From a checkpoint of a small mixture-of-experts model trained on Wikipedia: 256 GELU neurons an expert.
Below are experts of layer 2 (counted from 0) of a mixture-of-experts language model. Rows are named router (the router's row for the expert), up (a neuron's input weights, with its number) and show model dimensions 0-255. Each number is 128 + 32 x the weight over its row's rms, rounded and kept within 0 to 255.
Before each expert's rows: "comes after" lists some tokens at least twice as common just before its tokens as in all text. This comes from a sample of Wikipedia text that the model never trained on. Tokens count by the router's weight.

# expert 6
comes after: "0", "9", "8", "1", "2", "7"
router [ 76 126 108 125 152 131 145 174 132  89 108  89  96 116 126 106  61  57 222 147 121  91 125 149 132 100  79  86 122 112 141  93 200 106 121 143 180 151 180 115 109 128 138 131 178 117  76  99 124 131 131 145 186 165 155 148  86 146 200  61 165 175  67 146 165 117 109 123 133 158 222 123  97  77 105 150 130  94 154 151 103 108 109 130 121 177 118 125 104 171 113 129 124 125 147 150  54 102 132 155 134 190  75  95  88 107 139 139 119 149 147 131  77  78 107  62 171  92 115  96 165 149 115  75 172 139 110 137 125 156 105 133 169 141  77 149 182 133 164 143 155 182 153 160 117 108 143 118 173 102 163 150 165  77 137 159 104 122  85  88 118 116 109 128  95 153 129 128 130 147 109 107 136 168 167 131 150 151 143 146  92 115 141 138 108 142 139 150  69 121 136 120 131 127 144  97 128 132 163 128 130 110 123 142 178 113 108 220 100 183 159 130 140  96 122 156  75 113 117 121 177  86 101 151  84 115 123  84 148 126 139 186 150 136 118 110 189  66 168  75 134 136 140 124 146  59 138 141 170 135 193 146  82 123  67 153]
up17 [106  94 134 121 120 126 137 104 100 131 163 139 170 191 149 144 116 167 117 129  86  80 116  98 116 128 118 106 111 140 163 164 155 125 117 142 102  86 167 133 136 100 121 155  79  90 122  70 128  99 119 148 154 153 128 149 149 159 126 130  54 114 120  99 133 149 140 118 125  62 147  89 146  75 146 101 142  94  80 115  88 221 125 123 131 121 149 100 159  55 115 154 126 115  72 193 133 169 168 122 178  96 170  95 144 140 100  95 123 195 103 138  97 149  61 154 158 105 175  73  91 130 115 132 108 101  89 152 127 145 117 124 145  94  96 123 132 130 173 138  81 122 149  56 111 144 112 197 132 189 130 108  71 152 143 180  95 116 186 161 116 190 145 132  97 120 116 135 176 132 161 127 141 143  74 128 163 141 119 126 117 164 191 136 184 155 144  76 130  88 170 133 151 102 133 128 151 122 117 172  90  83  93 158 166 122  35 190  66 150 132 131 128 156 153  87 123 161 149  99 110 123 123 130 193 125 159 138  61 152 181 124  97 138 186 188 166 166  99 118 136 117 136  91 150  82  83  87 167  63 126 123 129 120 170 105]

# expert 9
comes after: "\n", "2", ".", " |", "==", ")"
router [113 154 145  85 106 141 162 115 101 127 146 110 123 142 161 179 138  63 225 125 114 119 103 137 149  91  86  78 167 145 117 123 137 111 134  84 125 201 118 151  63  47 113  94 100 123 163  93 154  81 128  78 130 144 166 143 167 141 130 167 140 181  57 114 132 149  92 140 129  92 156 129 137  58  85 130 162  99 110 179 141 108 101  76 116 145 144  95 155 120 112 186 172 153 129 164 133 177 153 145 115 130  74  99 166 166 125 126 108 125  76  91  61 120 114  99 149 187 141 105 133 136 115 115 183 165 153 108 116 154 154 119 153  83  76 126 140 175 133 129 140 128 119  98  71 152 141 133 127 216 166  52  71 105  99 183 102  82  92 145  56 150 151  86  72 101 121 109  94  99 142  93 120 195 139 170 137 144  93 129 152 122 191 119 113 113 158 123 108 174 117 133 106  78 127 122 134  73 152 137 120 135 123 142 142 116 117 126 166 145 153 119 167  94  95 123 195 151 204 108 129 170  99 138 134 154 150 150 103 131 163 121 154 150 115 151 131 146 167 167 174 126 104  82 145  73 172  82 126 112 157 133 126 160 116  95]
up17 [136  81  75 107 144  98 135 142 158 131 154 174 108 155 157 142 116  72 157 115  83 142 119 172 158 107 129 183 172  93 130 108 127 122 139 138  98 122 162 138 119  49 138 123 143 133  95 110 140 121 189  94  97 152 155  93 144 121  95 140 163 135 102 105 119 164 143 194 132 127  58 113 160  85 119 133 212  96 161 172 120 176 179  78 130 122 154 119  88 139 104 169 130 136 120 124  49 167  93  96 118 148 159 160 146 123 129 109 140 111  88 121  95 120 135  92  52 144 161 151 129 154  86 167 127  68  98 129  59 103 155 158 165 145 154 146 118 169 192 166 109  95 114  99 130 202  84 135 140 148 110 116 148  80 160  99 150 167 126 140 158 132 203 117 126 102 134 164 142 128 144  76  83 190  85 143 182 171  84 125 128  92 123 178 146 124 117  83  91 151 181 115 102  61 145  44 161 140 141 164 110 116  51 149 149 159 151  90 172 208 140 139 153 111 102  87 144 151 154 111 146  78 146 103 129 102 120 166 145 158 148 128 141  70 123 133 163 137 144 176  98 133  94 157 144 130 118 111 157 117 163 122 156 163  66 156]

# expert 15
comes after: ".", "\n", " |", "\".", ".\"", ")."
router [ 90  79 151 132  87 109 179 120  70 107 129 181 143 155 138 169 125  83 154 124 143 132 107 155 150 152 105 141 127  93 158 152 160  65  93 133 126 191 129 150 100  81 145 143 137 185 120  95  94  65 117 130 127 166 132  76 168 124 113 178  98 141  94  90 141 155 129 177 156  77 128  79 109  47 111 130 146 153  90 122  90 145 139  92 130 156 125 106  98 115 172 181 121 108 134 161  74 153 142 170 155  86 132 184 102 116 103 128  85 170 119 120 145 135  93  75 129 144 123  87 136 138 151 112 185 120  89 135 107 150 108 106 134 141  87  47 145 163 156 116 113 226 145  82 110 182 125 100 110 152 171  47 111  67 119 185 119  96 157 141 170  90 167 118 139 150 132 119 138 127 115 103 132 121 115 159  88 163 134 173  97  98  90 152 177 130 170 120 101  85 104  93 140  89  83 142 151 110 163 132 146 113 127 107 138  90 118 115 148 121 154 101 193 107 171 136 133 173 109 109 134  99 102  48 146 113 180 147  95 115 198 125 153 167 140 187 156 156 134 123 144 163 112 156 170  69 141 113 165 138 131 162 117 149  58 205]
up17 [ 79 141 150 135 132 190  98 109  87 117 154 134  92 158 182 114  92 136 139 154 105 130  62 145 104 191 112 134 103 112 139 194 123 127 197  88  40 112 155 151  84 133 126  79 136 115 154 135  80 102 124 118 125 183 100  94 109 148 113 136 117 115 137 101  95 137 155 131 107 100 150  93 104 141 101 147 119  94 138  86 122 149 118 171 155 182  84 140 142 156 160 183 162  90 110  84  98 172 131 207 148 125 133 188  86 156 160 117  87 115 123 164 138 146  99 131  80 160 131 107 139 110  99 172 127 156  84 111 149 105 168  91 134 139  83 142 139 148 153 114  95 166 161  55 164 160  82 109 141 107 184 132 127  65 122 116 115 122 176 106 208 122  99 198 118  94 108  95 146 171 134 130 149 126 144 178 162 210 128 113 110  98 134 127 183 109 147 139  65  88 111 110 179 123  60  71 119 158 152 131 140 155 138  84 116  87 159 108  91 132 102 150 163 120 186 117 143 174 112 109 112 130 125 103 139  58 129 124  78  91 158 115 124 105 157 159 143 148 163  87 185 153 174 130 151 110 134 127 127 161 112 166 227 163 114 141]